Below are experts of layer 17 (counted from 0) of a mixture-of-experts language model. Rows are named router (the router's row for the expert), up (a neuron's input weights, with its number) and show model dimensions 0-191. Each number is 500 + 50 x the weight over its row's rms, rounded and kept within 0 to 999. Numbers have three digits each.
After each expert's rows: a language model's description of what the expert responds to. This comes from a sample of Wikipedia text that the model never trained on.

# expert 31
router:502487508522541483519518434507478517454544487545470523465508382517466545528513519434390414399475488484443457551447443510468526536328570500548524430508457495514486446396481514521446480487535556452468457528515472578516526563497521385526554555451475518507478473447456508537420571492602441452444574423471431513488450578445462460582454586480486563572457507487564492491496483540507579578477566535508482459516519532552448549478498515495528437551557520477464430526449534403480454420562423506563511495536441517477463439455460406491454624416500432413572534443583482443531425464538447533
up2:487502543533595468438515544452499534539478465472531459555441449380479527489479561551517461503557545517557574576487467508443507585481477410461537470457493539394527397508564427495484482477522500598502578535579511447513446644481530491545487435528477576518467553544483558595519490556601606567500519438511558548540452449547599532470516550537447540530495392476531471533520531513457458471485438562579413484553542519483550492552469472517509415435587460430522603411515474539435556579529464481547502494480484480537535490488552441438410522571491428577534560505499423578492499469500488436
up3:550589566592539552488457554451488543564433415454446513460504530430472524455521501459503433504441462509487536490529528427538506450384458519512457583461515508468425514602559491475510534512529552448382528517569616515510483418485512476499643506485417515463505518388423465563530494445517526485506513482525398528495560527523579466438509473479488510606516456491468514480420545445474475445528481494563539452539418486533424520494547451555454500552520556425464545476550524548495571501585405464545526467505433392450482538426545557514420548437564422505518454530492513457524445611517410431
up4:436586508498528489426531480485526434486468414402499528457491501481522539472449617465426499460547506576538459528519482493504554462546565462464525423489512457364466466536474500475542484550612497516486439490576533562415476496422629502442447504532474534515579492579605468516530575498545526422431487504497440533548470550452379484422469527479516607491439490587512543494464604429575518516558517557415452523495500529517459477459479531463537473578452459513564504510485567468554410443462512547583461501422463521457569453487485438485487503594507392519472577530500450574531424443507572476
up5:612541517477493522520505423495497550589491599470504529482479561537554491534542512499405493417389453511508515480486427513460403580478431479494518464527438438504497461556455589417495521504462452519470509525493575437580513577508506479362476533541543501517471517497442442459456484519492476537537532525484412554446398506466482453501470564441535439480611461454451573631534454543540462545403549413495516467664560524503420496543507488454516513584518476529493463485541484507516530492473485494484555408468529461557444554489519501395508532471467413480631524467477469533429548466391487445
up6:505486559519466538583515527432493424514452462528500492529507403428574556456516442439426501459404476539540450533500521419420483411416483524460516588437561648502471476459486453483506457372517517557528555458503453562497539410526530541598473452513502477560543551449396529386531544523469543433550543486552592501476404473454473465493563527516495496571412518502574455409500453532534461511508407473579479541465632465456508439561493531462418539533549557481449532441486491456496428550532626536537518581488420428467485478480485494516496473538486469484423449452541501537492515496508530536
up7:465565523452497491527565503435526512584463490536563542460553489508537396567494525530452512479442518591485505512447564528433536614406500522574498516558470608506435446519454498418518474594429480574551400413503521569536482455496435493546368516486437492531540523394451457498434591528552425505513469474453467530545501594556506489490468528527498624546456525468516463518545516480425490537449463411487553461499556513502392583487444464417469418464509494513446472504547582500575497473557515544563569574549487541536584461517387489470457548494433461531488452484518561534389482546532519487
up8:477493459527462487500585560565472526458550541481509468498471396571511505500468509589451571528518496472521455490407508439488407509496598518493437510495445604493449531516422529484500491625496600533515471494559510532432571431504618549568577417581512510446415399469506505520488443549537476506547438501491352514503457461478423532595458450561495437566508483464428515540461518504549516468482463555446497499497540460602512499544502551480557540539508529509463482461484531473529473543553524472469514512521433431427512395496593550559431551408538529583477564537568534581483606543516521393
up9:507545396486446494460511557612465522426467579458550573505596508497449504543574493499445466499480515584458488509497505489507577549466466504478483493517477490523526443490565570537500529431430522510559559512528535447508606544536509573542388478509524550485500525508440498575411521468572468454453515376463395521453445607515463588563499476482537486448424522452429456444502464563482473329478439413558499523500618470365543570466570491528449510472444490533517494498453599480552517513498546395507575518414446564554528561519526521497526581539471470459496501501536474438440483476493519460
up10:555436498482527511430516484537630501409566489489389502479524485556480526477491433517564516491438507558520506536482369578513475503452561472538479524481541540511443407466482438509523476508509417485489469478526389607493487494657400455402474440522565496558452554451550500515491509600459442566453539455567532513477503471529464505499467517557489502556397508486534399455521519579515586476539398605501412521528480558497544560405560519558465542471477503496526377494508579513486474501509562504482492555511481407466406415465536474495452589500492452529476432472556555456441490482448468535
up11:567411536529521548524502485464465560448543415488474519535437473474552508546524555473550496470558554464592519557502515401457462559528415505498529436437449519459450472478477566492548442507432529454490426484526555535500526549509628526461541473575615531364537460482532491531476578497560476398514497439516484482516471598468459627439513487477524480552467473450562493532390568424593568526526500469493479558487462532528460442506479525553574423593527557434488497431528472470560479443515495438464464536388514459563472625475563455574587528491482480493528559448568441500561481535567509575
up12:512531556468532540514552547496558521532589483420483495443564443485518555424564581552397533493495451510521469462535463584468521446524517473608617507496571520486508497500519516521474500530513582495513538460508520566478486533516485600526503504552391475518505471578464468574476515444602521538446551454461469504527462532480485482399395610463474585608507449513514426524503576527450427477416559673417499427510473499459513476536548552474495520427454568483585550454504459515517467407502525537536434505477517512543481484371501523444462542498437563464474587419526395468575453503515481521
It responds to: Prepositions, articles and conjunctions like of, the, that, where, when, plus field colons, slashes and table pipes after names.

# expert 40
router:450526389544578448509554520545593441455527570576472424481512462504541512549603464474540472474555577477473443500517507522471450509442524486537594465416567516473458465478565517487513525441443507520518509527482450533434453554560468440492549481450515379478428492559464506510505635489532554544457469485536457424490465451477552502559568390511499494542431514487496539447558528568446447506501470372469499488424552477536499522466473446496591507460413447463579430337531466471605461433521545493514470481512535424351577511529470515538543461564511487588501477476526518478467385478481490476
up2:444520616507445408518537504523513455462425560456534380479558491592525511444473513513512523508547490488546526433478512544435546528542442507455508472527389556435523555485488590465443479437454427530576527536493515519526543462575542501489460472463489578550471571618531436515525466468452533512539593526578508493440496450446584566534539507460578486591510526450539473436496493452513470466441476465557463530495506523522429432493582502349472435557441533510516441419422516574490441606405572462384502547457501458433486429457491514498526456435544477469494433490499507455399479517461602463
up3:503553517518388409528524500505451457519528532462496480501476503602479533506447411502516412619543470508516516473507533569558459457467548550468515494506563463571521532400467566560529526483570538464516408573514462502553488548493409394462545459394449496490522532523519552451517560496472567498584447521526504497586531551537439485510538593514590503523478562498499565485473474443519521412506516488474380367446554414442467502529432503473543524362565547540424465544508539500527475454608567509479475534526474441509548604613572538511538536497500505484503431569478536465486504444574451406
up4:456421459533572417562393538571471601494532533428551529537618390453615551448544491425588473467531489434495565512467460513572495559549516480501536510459602521579452503554516500479476527461508521425515598469593475606521463545501463503411546503525485496476544485489521500557504441447482520569488512435505491527487395509454529493426613506438494533499512528436498391424507540510495541415560591531462503636486456505444455451419556534563550448555557544484470566450504517584533491526518547510520462501517487570512553584472504572481505440560478422486529518479550559463578519451512503518
up5:395434544437534539489553521548476503491592538493445520478553530485529392579504501554529462490594438467524518558455554494473428461505480466502413462518468477479540496415506446528483467446564548555506407484587613504457495430480448509499506478529485460507495426539611502409445500475432545516511501507442541525424491500517563522497586374628498516509606543388493611490567444470524514435555516478480525399559500490585488421495428641576432547479534597544519483578496478455517566402439546560470503488500471478520517476543508560524528499533512525425512520458504513517502519392502519478
up6:543515528529586562559521412541527521532582501498531510550493503536535580542523555566469575515481569472577433473553541511426560503539520470498530489596517550469388465521462550577515494496473555452453434537508600651526538568459619473488447494539470535547510464471510491562508503505509483572467513429531472555416533565484441541527437602454428598503513540499469466485514569498572488444552532585413437430561528494476635492556515492458573515511457544488519518486541483462521505468440531509530466522461484529540474426502508427387474510479638549568406510469575442509496549408581520457
up7:490502484488478478541597450489470465531558493518540526504443488480535465471492598546423350492468518489486540489455524565558433544512517567531429501450523446521543532453503443438548541483540536467430427495515511533549521517500429475494464480593371548571515438517547449571443444457640505514454462395517444546438429395454504509554546530535471531498550504444477499468524484529489561548508478523491457499469466481507490529448400520515516524462645545484522484531507519441528548458513487556578548601448605491531559489511465502483352554548484454459582609435502505488630474589599496512
up8:507548453540529527471521602540561441530393453437522510443488507503509548521601412444519504475535469567526553438537543410462399531519484579532584523507540510595529491529457483442506463434497445518477512612487467557552472498606462589456502503473557488494524537535534515467576501457475560588460486489543365469532492499513509533445640409455491375462486537544419576452489393408505529530449555506507461506432590536560512455482512470486497475448586487510451451422562553459561480437529534431559482513498449433471452486434511527507477514549441501572563463447491485528450589491415492442
up9:514496511497580476470417566571590445502513467526488462580455404483556515460576468463448607496449467471576499476493358555474602500513500520482546413437393454532477531478436489401438490453467551483535509542505485478463537556519460441528555480613553560529478555467476513611444511562578484427457399571498399511498499562460526516430478461529573574441520506557554424518534544459484487474526552544493523529465576456456596569508480486541509457525548525397547474475504510406490425505548539493460561423425465582444488453578400445527498522482467427422473527509509485447516476526450476524
up10:527477505560494541457450563428629423454538519602449558484549471531491506515412516436469469508420460521553494509412429477485508509523430549441489468468460595470447507458529482487456389460434503547492607498526581472509461463594527483545458511556552511464469480589527387472544530459429512481519507526554606400531506526443417464530536475471508511534533495455517445573500422354538483435469571482486537497381468504556512568528566534316529560477524553450436457489475519480531591476495519462520472463446490495458474576469563505505482464551505403456428566542520517549470449499512503519
up11:561533476449574447395463531501494495518531553461505482496539411421523491498480459508564485577500505588370598612548510449442490554472488580475540432454600345535455530512520572509584490374464480495512433493474584484445480404492592512472462460519447525511460464507590477496499482561544461559486566458545548516527455476466538520483522468539499557509438518459452456429511544385560500451558517492540459542445547491475489455567521384500445543485534549569573514517501489506597529460404526503490540524441465369455529522492548418478449446521569456439580537490497466477527496472516560443
up12:466520357501594550562461536525434467592484495372513573485493520429544561436525552417511493479450560513497535466593488533393529476418470564521480427438507463481486483499655538530474526528540481450532497469492606450463494483578418531431439568508544535520441554538469464491533438508499479546515473552517573602510536538470541518485504565475552547426453562433500479427596522510496486468476501476427475440499539470557523469434520460437427502468456496465377525435501420542500498489537489585515495463506589501556565482434547515475443492557583592458433473469452493472588480544425492578
It responds to: Pipes and hyphens opening new table rows and list items, plus endings of Latin species names, as in Dicronych|us, Gobies|ox.

# expert 18
router:460494520387459574570455482494508508352475473489511528495511569430463491484538551465488456554443475608561597470513527508495571489437492473387413481605435564478446501561447487545460491534513604555526460464440546494500509473451537557547432536459422462510460538465595498474474501547484424539500531568479512452540469526522598520504446534477582471508445506564553554579550509470450441455512546441542526421570541476564541451545581456479436537487496502518470471605520499564494514595469486429545501474603568523469588584526467467440440431496462463527415522493400518551580516514549587458
up3:501423468601426452523468495433475599455427513522418513503487594525416613471495537504434429570458518487524468512493397445578467523395524546483535483471507452504424492550488482523495433459497508500494477592485502538535457509439479501516427566642469498465467554532503531487433471436492450554559497548487467630512574470554605574543413524454458514493418548551532468541495449558399522477516489516432530455510549484538455528438527486530487574353451482535569439529483499535506476521457425450530451394556532441505525534452434586507516511561595540525449568493479481493493470443519596473
up4:513524449502586491474489510411545558439502458540566538488486506515558583571556493484442451537508459517597465419459563477469440529518482521528487579502532418426495498435444492528389468543465467485446450499662560525503458547556495516475549481386508584543484538532440555503571417512466548602453464547611619480512482422503597474512500534556486481422538395471488565450468538521570462533474453449468503564561566504572469464489471559454453499549511497486464550452489623438464423508533469499603520443538514486583474473538574540445423523467511578511570501467445490505556515556510481431
up5:497536570424501575504525471453528504516541500501451486567562493427556461450507536472460517538533556533480614578587496503437593550610466426509574489529464561601514505458417477546592456491582487507462528505588636470556463495579539388541429502421477490530467515480528518546557456556444525544485529551541503506504450538539603449553607482462520485489446474519597533594453452508555524539630409563489447507549507490476424540551493526432489512506457421415412562584501492528498497499508472479542397596564496489502481459453489489485488465488567519542541500463557451478463440461492471577
up6:422446393542462493633519450585511485528537478524568521529452413552436480635536521495464477554474462550479567553527485478442505455502434414475484492526508646486473583510427455491436487479440522430471491450535505569476468522513558442499458436509506514642403562523449441501495547521508457576532550581556485452553479519489557488566475437454518575470516469519433522451444546469587459511525466560499479529448565352506486457461443534476475440425574503522525526473583558461510548509547554509501559435536478479458472349544457541459466477471429516446471564472493532492560530475575532512
up7:466478506508510520535592473451537527465544392613585509563570523501532550472421444553494428536467452562407481443420549487570544413495503552496478453570503586488470467604440557459496525552529477551450419516538484439619509509469505419475508493560458501579553419528554429518446504516487509466500570429502487463461408545429579532532449441517476407524525530449503499499467556448510445580541473433479468547564440549500531571530615560488532545511435544460554393537508462491522561527448485461497527448531488449475529464474533451500393449539478466510508470586401390524564424473551538462
up8:553512450420414426472474534505558547589512524542504452598492542445584375521516544455539426566494434517508482502529435493515491466460544570480478496431497427488388448524448491556450509620430542557499474474496468480595617537516468489597456610481528583547456506492524518509514479490437457537506482582515506513490509484428453461556409421566551440527537472482480529395562463432511489513502557574483523539524526526534517544474601483441458624586463505514593534439515481453452522616425522465577538448569527425532485466510623506487463426474507501507495466533471498553514445482463511555
up9:466571568537552557514484490534564545484521536389557448576546493449563537489504488470590501489533460513407501490519468552495559519526513613462506614534506540524483506540560546468504476510586540404454505423390472459457476529483574369586527489506478427368586522448546474508538540518509448514519558589442448454513444542558444499437491475465407527447391477373488550525530516495515528457536487505514572476466530503458562475443561508402404523468496524504443474472424529388475519522499402405533547489504507542537525559508412437433483443473569520489517549436538514476490432551488498558
up10:568519543451367562530559540379523462443530480487512498457492546453509527521565481437507443491469524564476582453453492569459515500379472504518578524481545568516559516509555568516561554536456574418525499507540484506586539564500509519485420475526520490482480547519503482471548508611512572546567410475602531469529555528519510491486465544468520574529520448574454560562451459409557565469516581416541432459469571524529492511567565579511468473463526593499488618498460442532470605558410469549560547497512463563465490455567492490482354495564491427597553502485541502516465443531418473460
up11:479509549424585534427596527453461553428554482550572532469621514517533566560518480600545505380494415606499482573521592455511554437384480492548559478569511484510547542538424478463505455549440498530530569461496489545537482472453570464552526571484410446581494558538601433457560548557547507422555538530501510447457501537477518506534508427472581439468427514564456459486599455441522502533476498503483490472651518564534490552577535526504491418425486522457599455515485509489509483482487471498451394520488597537459437431532489536460473509547474464520469425517415452480465504483524480467
up12:404501491497460538500533506533498513586471497614445448561500428479466485481561562512429540500369553503418568485526427416407461461515452527498485447456545591582486503557516477521503480486560566582553486464365480488513549579563502585508440538531527484506509468524450527493426499502518509485465467508531455555477438544465449528443449553523514532571581546532490456532559461509551495488517468626541533556516542477520484614524596437571541498465429488543497484581494465481503497629496540505548500442606572461444452581488454642546453411519433507459525467517404493556419508519514483535
up13:448513528495591450502559463468562550542530376472484460508516525509495570471421508547510499547447486580524544450598487530510614555618506562504484394514526503459469466550522520520394458494564544435438533532563440430528471522411573514583417587484438535492516492518582490462479585488579479499471532556409509582491511468511543537472351538437500463530450519451560486559529519524566596422495557516473510472438522477458546516462516564564501467511517461595537537523482540589585471556555508463490537549529496521588473525495545480446526504428429503535395413509426549528594486477501579500
It responds to: Suffixes and nouns for arts, media and activities, such as music, series, production, funding, investment, often before of.

# expert 1
router:400573547549487551471522476429496514452532511495616459502479553546400544551542574587491448434466503482539426488433483541449545532520427522453503509540484518492475442484460500465461536461530483508546489626537563547386453607591522482478586500535502484515461436523546505563535511438529463517492544438525531577559506430513543583459436510498601389484499532556511423525478492409484517505542423499513540477517487471596557542493491528536493510587554462493461438521498497528525492436459513387480551541447454455603491456546535431613428492471584556583518506609435508382522575468505509441
up0:465454471537408535495545496404545529556574472480552479505479576520443409499460434495542526555455490569466483556507486505454499505472512520574561467527506428527532546522555489536455624497489604586535586545557532463499507406554552446400582444518518453499503454540481571575567587593484482563567515532518561476555499413456495577476409426481553453454547502448448531505576522557570532455508546531529468485392457488473512428580495491638524509495531522454487499374471522509537464516570521554522502494582477588479449492432538478436520602510581586510427477583505564473529539482524503532
up1:467561495565521446541470548440445425512473555573497526487457446500468625551462557510455434522502583477500408539537458472514429488561502477516552425530446496467420483492556551523506443436461417503578340535474583541535510493583485498456399414499553435499521555454518542474474559583489438368486506519464496563421550549548520498535522480559493503469554542451555584489424458583504476504493433530471542557431546483550601456411483482553474508534359531485525592450483410534583454465471442466463513467542516433475530468501490472587547469612500497511483557475474503473481491429525457457
up2:487472471428516499543537397481529417524515494503481432477476500559544495428511497466472482474621579553603422499506517455481441493545545521526580523471473549500384481465510471614558513558468443451523583550525485503483533520425461526492481504567455485566457483560387478546409511546451497509510530481494501471499415542579449477496524523542568537555497531487527464584520450505619515545499622444636463480536491451531465514546510506582560566658497412406450412422494495535475526517517494492489529553430481469501452507529494464439636572592502484480501518480537460561442472456546527589
up3:467474506586533486445491501421438452419474492447521484458491508545452482516504503584551483470526599490504452495477475500377458421577516500480432550480520510511543521618473389487469474518453506547497416657507447566606528486526491572507573533546448586424502412502421472508435489495534531502459499435562504524500437494499490530476510509482573471601550521402418498459527496519497484443462483473484577588452484463556382596575524484540498491482447457471521455547474469476495536502407548424404549478456590475487476520583533461592498596557495520470556572519610541576525496550480479442
up4:578521486577593581415528553387424545399494575476551536525458524547515429505552493499476533549580510452457461511470510479442523527555466451511471498541540494498436566441486480563604543416458429480443544446514518493476416592420517466440492513512500558441475429502558438415531524532452546537480490526553475443494570544501524508452485363552485567492513478502416465531430467498559553469578541475487473464509466516508537507628544508507461586484482444504506487491393494580487605540439543560512519439565530480475507430576398528595518549471498523555492540577514578523517603477522393504
up5:426515457430574570485511544507500504467556518574525604486524460604466533431471527526491404523479468479517409461485517442429562593452438404514466489470471489643507516528491568538533394413400559499435498420431564440536468431552513481545491499466485389546463478489523496515487469469493492517577579477608520580448519494531517445544571498488477474502506495511563570521541501488525541498525506476541546466550496505576494567495452551501438505515656539496514474553438516478509586503519564503551508520435521485463504380491547516406501475568512510428498440647378471485535430453477480481
up6:496427506516535506571515482397524480626523475462562520473472516615417490435461547519522580504504544473525418538433569491517487476477529546596535447578379482506528548473481481431460583519462445539553496551547494533411441585453534450523508536457511445455490495568546522486503484539455421521494559453409474466513561483417548474460532570468497504396573475513489446521539458477459461445438463492598448474508558505486511459564519390496533522569558516470416493548504508471386522515515425414573491452467446560556451412541521527586606517434572511527614511425464520487477478400548496498
up7:432478495455536533597577442487435419533505525416594591578496492526454482566543596472525538464488561481497534476521527548540557506514492503471526465505534549479519514405534511549564409456563525483531524449516472471604435548497591536498441587510475546462483447527468432460597511478518446553491420423513385547522477469562540527408520430586484505595481403435513533548545560506520481437536398492497529485503596591536569449527467482537568557513540476476507511436560549562432448514464564513541440521518534550496429463563513491524611396446620517532478472562507445557496471490543554541
up8:501502459515546537509426591512509483495503403554537437464529530462484509452527511445569593493489486530436403491521547501426573493521438537532397517510493521528523443487439520489493493595488412476559520596506494488477503471523567387492422450465571532574455533603475562408524468475463606550472527596551448517546526501376451582517600569461486480487524492593536397468415504552544505460478427506482498490438420524619498478495438530500451480484576512484542552411467553439498457432403473484464563503499576502560492497516453461568504523574551508415551461523533502507360506535512526469
up9:472447448571447509511396495529544561511522524453569490548502501443468566492538474505420544477444538526422423428486465462515566489443539464426613492474604569554531500568437576430476493558399485550422492477542428516496512621490509483559563528495547570523491495511495442503419502542479413409492453422489383534479556532549528514493575587565411393439583439487419498466464394492452500462496531545495468494446473435622486484543586540474509441461559474490457463500552485489521505546467605520523535496523559452537547461550408561494491471530554478499574475498532408513552498526440524477
up10:486484479510511440529530542498658450510502558569517513597475528533489519480506529457585550395459517552544457563437436572586575571480515508455425571460487554503490528489536479566482482410508495527475460533564519483584465522513513494491590425440400488448515409542495538441479537508533515428480450444428511346569425477496576494444478514495433432578589469410489501455510536446390496513460451513440568478495537513462611548464504564482492515458466479482451525473474514502538503541467402521554530543446500516540468564596550463509552571513412523524465511501386550530495578437395502495
It responds to: Line-starting dashes before infobox field names and pipe cells in tables, such as "- Born:", "- Location:", "| 38 |".

# expert 38
router:535488425451523518563546531483562542456461463559575395475575454503497516576514511557477509512580454496478541494445501450447508531514504516474506497453523534501447498474497469536608518472568501389552464557561516421510414448449491456533477425397505502473464465600461549467501474492519494468524495466465485466496504459498359531500457472492453489528639534463526589549464478401407585595514529518544536546540501583576613528509618439554515530414531516461570434536453457515547399450555464441517344527513469486552499564519532574486515535570477505588555515460550530483552572474449528526
up0:584463502508545510591514547501448532503587510441523516522506507436420488522516437520491565552591503593529549483512456476492460490501404636558451556418558482526491569452551577523547453476470473605560411492446506491581508465520496475536527390492473580464425482614442461493530520453473566518476563454436552484525435465425477434585478482539494402561486457494427506535522434447480434459497613528531592469436531484453523511542555568544485466491430454486488489385466495569513447457520520510523510533557414421464556436514551411468535475451540452467498509483512579420575415446537449492
up1:529662389490538540502455514431460512528489558476551462531495546549431518493608507503520529420668491469527501416468392449531447492483526417490539510392468533497607530541500528496523548504467553496562508530565574424552509542482534500450550474531519589515560475509502488499449441498452610548475554505476552447481542512450556476528539512462554487484527575498512487464463484557557579552422508578542528533503527493572475511559574532511525516478445451551594548452457503506498459531436477442456526551555467527512483494402535479452539430535443491436575525419573553496606499497435500341
up2:593448564525442525456487470527512418484493506523465477474467474466552469436597523382527524530524478501584464483531563526488372484460441540559486505410561531532489477545439541393498471511472453475484548580572454525470552477592510494531513472511524412537494453546523477503501500457474526509518531393453432463525511507449597478496514403518578537397506471434400556506533543451490522556501534494508450529445487504526553587420561473522563557389478486458494459464554482413567490556553585491444551506492561401481453517573489570585545429621441539531454529480451496535453518528366580447
up3:434518541579564455530560530546533658572455536450578549487512584465518526433477589518487492616480447573560434568506439533581454456571496508448541536461566455523517472547588481466498593551490521502485463533518526410477463509493483484470462455451477512474426549466447367508534569514461488467449532517443460464563381541457464493486607548429484545503399513497489422493481486472490470453558460533474551579504459512407599551472569541461499560447431469475513535535459532466497515520521483485466507509568506480449573597470580478546502478448514413487409595504488512441517457453385565495
up4:454516510488557556403450607575512577511519402535481451514426493522505623489576448560482527610487510491516461459487537411468545485539420519525560487504496450521438472575437459546560517489602549459468522528546482557489467416496436492458520460505488527442473439578452510499567519454489442452383605422533564505456538515458569597546474519505445565556519504531531494556494480598519561458537534437457434629586502514543597513483433439515574551505519511430465535491432482484528448390395484442553479507489525426490533473544501530489518560507499565424523455467531535413496512534538510592
up5:472440441546529540485471523505599547481444530461494458488511570514485502525530483538568542484485575511489553504566379452517450453391491554472567450501433457551445430510532465470519556550567434457429490608501556469451460430431414506476538489406440590498454508470599453435536472408578537574481477489536538483588508445592509567488472563521482427413470414449468469464577437501546475421556490450547489532528450517554508523437562538492495448479478614498571503432432463562458435442444399513553463505473544567529504475582600523488453503565549512484502520448409508468535571525484535440
up6:535488491527563440587504521477502457494542580563554479450506523574452501512574537483518467485418559473395520546516474492597425516500464476450470406462586380504495460418418502472536505534494499525456467544514523662545522472466424492456445469433444454465497527571450459485532599598539479513458427460571507426502458551577535522498550475438411521513481577516541473533540522501563490491469565529487432536478620514525425427418451519406584462443503495477504530495569528533588509498450528506492413514566484571519429514601456494445529573515539534533577512508602470535485488458584445436
up7:474522581455530408513517487408517571486503475491515566467593536570444528491626478437431586566507419477496485448438468435433460538552492573490472515494488497460471539477503453421506486540466491478494494526469482517620371534468487535503480564515441530529385469504490498563431533487451474446540546473588499498510539544469462540529527438496523518454609465500469438573574537616490565465487440555627570534451593548484523459608511434543478489448589442546467430437461450477499361434580561505504427529521459500473418529461564570488482575457480495469452492537508522507463533547544466467
up8:468519420504428529562486590524613422553557438468570552558521439508549544485555577421551479502485451465462474547491441524546580523504517468497449550348492454526481527519453497475435447456464514450538555420492470415540575512383566556499414622498511496523472444543447538483483352490533556455534510481449538492548469540435425491507479559506610484425527597468462534480496403448460441616466531452475475536548485516582490573502579524463450461440549515585498440447558465483476544540523497493553489549537500539515541599474526547539508556459564547515473465526605448516491492490475476475
up9:595491489484539473535516467558606544496444466471463543395478567580471458496571559480401498452514518420426518529515503458521476543540545545645523425468518525444521524514481534462550440449469459423475477464541489476542502579427463530479566533430453545480468523518480384583548524486567464433534534531427428527522518432570506578457487394542548507438565496554469527520542474507448525503556485437494569501485523590505591469500501496549435441479531562525394449468463485477605498606528522450634461553446554531460471531612572569456508449580512492587545503488524553513525491542528493419
up10:500558522400525509543587461455569502492499541519514507388466514524561513520626456516529561517526451464433563517454488513406467499487484417470472563462486568483458508487565481453430482487504411470551546475510512426515469456586479536509526477417557476483505450486421508543544527512468444468550500514500551517475474520526455509426570357441582488488516571560498446617438524488461518451528585612544454620461439489498549584577557400559404422537461491510499513407429463471435451495455453551580431492461508424516490463480492502504563482489443551617601516439514450504565521518477545457
It responds to: Nationality words and first names, especially Danish in politician descriptions, plus German, British, John, David; also colons after taxonomy labels like Order.

# expert 62
router:428473497569414524565476514497583527498450433520551469536554392512503545571532494535414461496462517506580554462461509457482523498428573521539549455449444393565496548459474515441502432465466464489502474480525587477477458522486484421620593458563539453471420516539457601526443530489519538460537548502416464499554426518458529539586546495472472553485425500465466459407505503557492576470527491542466532484503541574539497496522455524414535473576480556508435429500443511477451493457546579534520526560519420512607443493440555411422472555509433544545467505471550486524552328536544393594
up2:470449595502512505593472509545517506565467510525500388515513457524457492449516491480573514549498526536565550436473454587528551572508521476497522473520586399545518503444467505568465492428484454486510622412434498537532463586487507530554527495398507449564517496592593487555509526509564529467531508550458517504379487536559546478444544458522410470548592514454454487542473509539481485444574550508564464529460547570575521582553567414535412456531568445491538493473336460489443504440587474539542498465506462518514564416407542563554547481456517513435453432535451375488453480476511471555
up3:472529540511509442583507501494447487473526502479372560530544527557518510402499380466499478487553492520447570540416431516575520572405518471536570477530496513599505462559482506517519590473435476545380484561468547583454454512473496491505515504490482511504486569516525467510415493476461589489533527456518583499502469530524611469467479598514561478492432567537445571546444426517511559552544548524506639534525536521497446477456507516486482464482442646494457495521449443477467510477580443470453479467493549471535492521511406493566484536454556565355551493487410549579555400508501372456
up4:480456446536521453499577384479515488531459530419459556475552498531490438501521539534474539513495537549460416527426456484522522472466480551461560384567585488516532439519488482386493440564530513472467516505665440521500502516498518525514476450496486543513427448509496401522516475624462508474525399360494495466454501533451517554394411524545542565474510463545403473463513474369573539412531520544467491574488587505558505548570601583492479497503555525547505475520605469488540445576481487464491543542516542515467532463592463474507443442505546497528591534369476489511519573509560488514
up5:527468477495540580515473514504553516535479513545524506479470538606507539477465554445468537492558447466586510509508522485528535480514535542505549511432511558529504418485509511431531451517556507366551444450545656512531474526491585544391429590371492462539499470532570541431490464480608462583525425466524456592441418431554491517577505504503409473544401497462508564446425584517432516599512481515517432501605449509511459476587501521482457557509477578481453452547487435381458529468528568468527467536546506506599595508490490513526509471486471542441503388426460550519505562557524493496
up6:412507524570585453475451515439507467438495494562365557536586426520528494406434518459489521483404499517430528484460389505496461419421401472351518575488533508548446576478488479492484509507554444482526435493484608550456439514409488462476502492462526509593444471509459511531537621483578484462487502527479540458521486543421536457569629497563475517446558423489526417450482461499482472448480471511509563494507565461452432549511476446489471414457468476535516524458530478480557497515490476423463553444510571526471479459542520574461386551538535442528590441549518431603524502572509546504
up7:500428526465556498532461366552443541481455539527529491537576524508581554516490478504519509473516469551543498478417497458545567500452477575467601587547516455460515478594505400475520475482426514603398516421478455505615418551522594457433538486440491509525484504561456501465541547424472573418521422501510497484611483394463580508492397396422534466470408534448571507514435437606485567542416520557543494504513526580548525529503594489478501450540488518434484491527543473553581531475504401508537544510487517524437459482515470541529498488465544441443433556431451466514466416519453523509
up8:509456474469547477471582463380553577498546558585533542489471463502505530460543533477521502471563516418555514508496551517436468436509523550544493564601457546527448377503414578413497509498610474466418453494597526537588519494521593561611519507446507546571431508513493494570509478474503545516484425466495482533479601565394454470541435547493434464533554520468356502431533465493520487503493445556459498475448441561522512498479482439498477514586390441510434521492502563436453537487527580453566589492454498478536515449454552485388405515442547496488509452555491571406508481503449478455
up9:538534644515584494537465517567488517565476500552430501533419480527532481520495500444510572507516495445527579467454507463445388525436518536472558569497561434515398457426524459457530505575441491536547529509560467610484443551586513442440566383466445473480520467516504489599480526508501513455534456556524462491466523545488520505494495505512455565495510535532484529435553544551432500501662552618535484519505412407510565539594480520604547523599418469433510538567450434434531497451595476476514475514576478502425568469537420470494516482430465440404488522522460440470508446529521451535
up10:532507514529496533484576454513500519559473587530537485543431556469581542550517483510454525426447482507615547528506506442517503421440529497529545473523509452564496439513551491419518483658444497523467447433612492487493580499560472489505499519551488469539544423464487483497398427493534392479493515486438474564525548509425548451462453520552569551423507489459472413513557497532477523510561435513536559488555373542471439548560478417425542562442434533587440530439400493441489530434507588578512446516546518592382466579447490470447470543500528514407516509561453549466501477476625483484
up11:496453534475501391520483606579482558506490572471465521495568507454530547533568447464393485405505536536499537476480541533449447465528547547532539463465425495482580466463525570494523442546524390427466558490410460523433450498478589463556505551492458508452517493541544512523552486511556627493481562617481513485399499465573428524467602593503462504531448464508515432558478400474519546554595493510508543509439439460513595436508524511538535547535533490477521517422510536466437455550496568413506485489525477567516518379406467538593544466376420474385530489522488464490518450487477433484
up12:454528478520375506579527494520448492586504520475487450499478534539400446568584458583471521509449432422504472495499556462537558564548524515527476455527468415505546465556601385428525470501511442542661472526476390547565479509506480526398463535471556511547424513562571524498534495489535467475518487397437489459448563527571466593591421446562568494413505540514440469508414511559532474505507544485470499585533499461463440474460518511447537496501437549585492495501536582497504527527462533555452629453495459615416464540538492511441560532528451542464529499444471537600488443485507486541
It responds to: Subordinating and linking words starting clauses, such as where, when, because, while, but, However, that, plus commas before new clauses.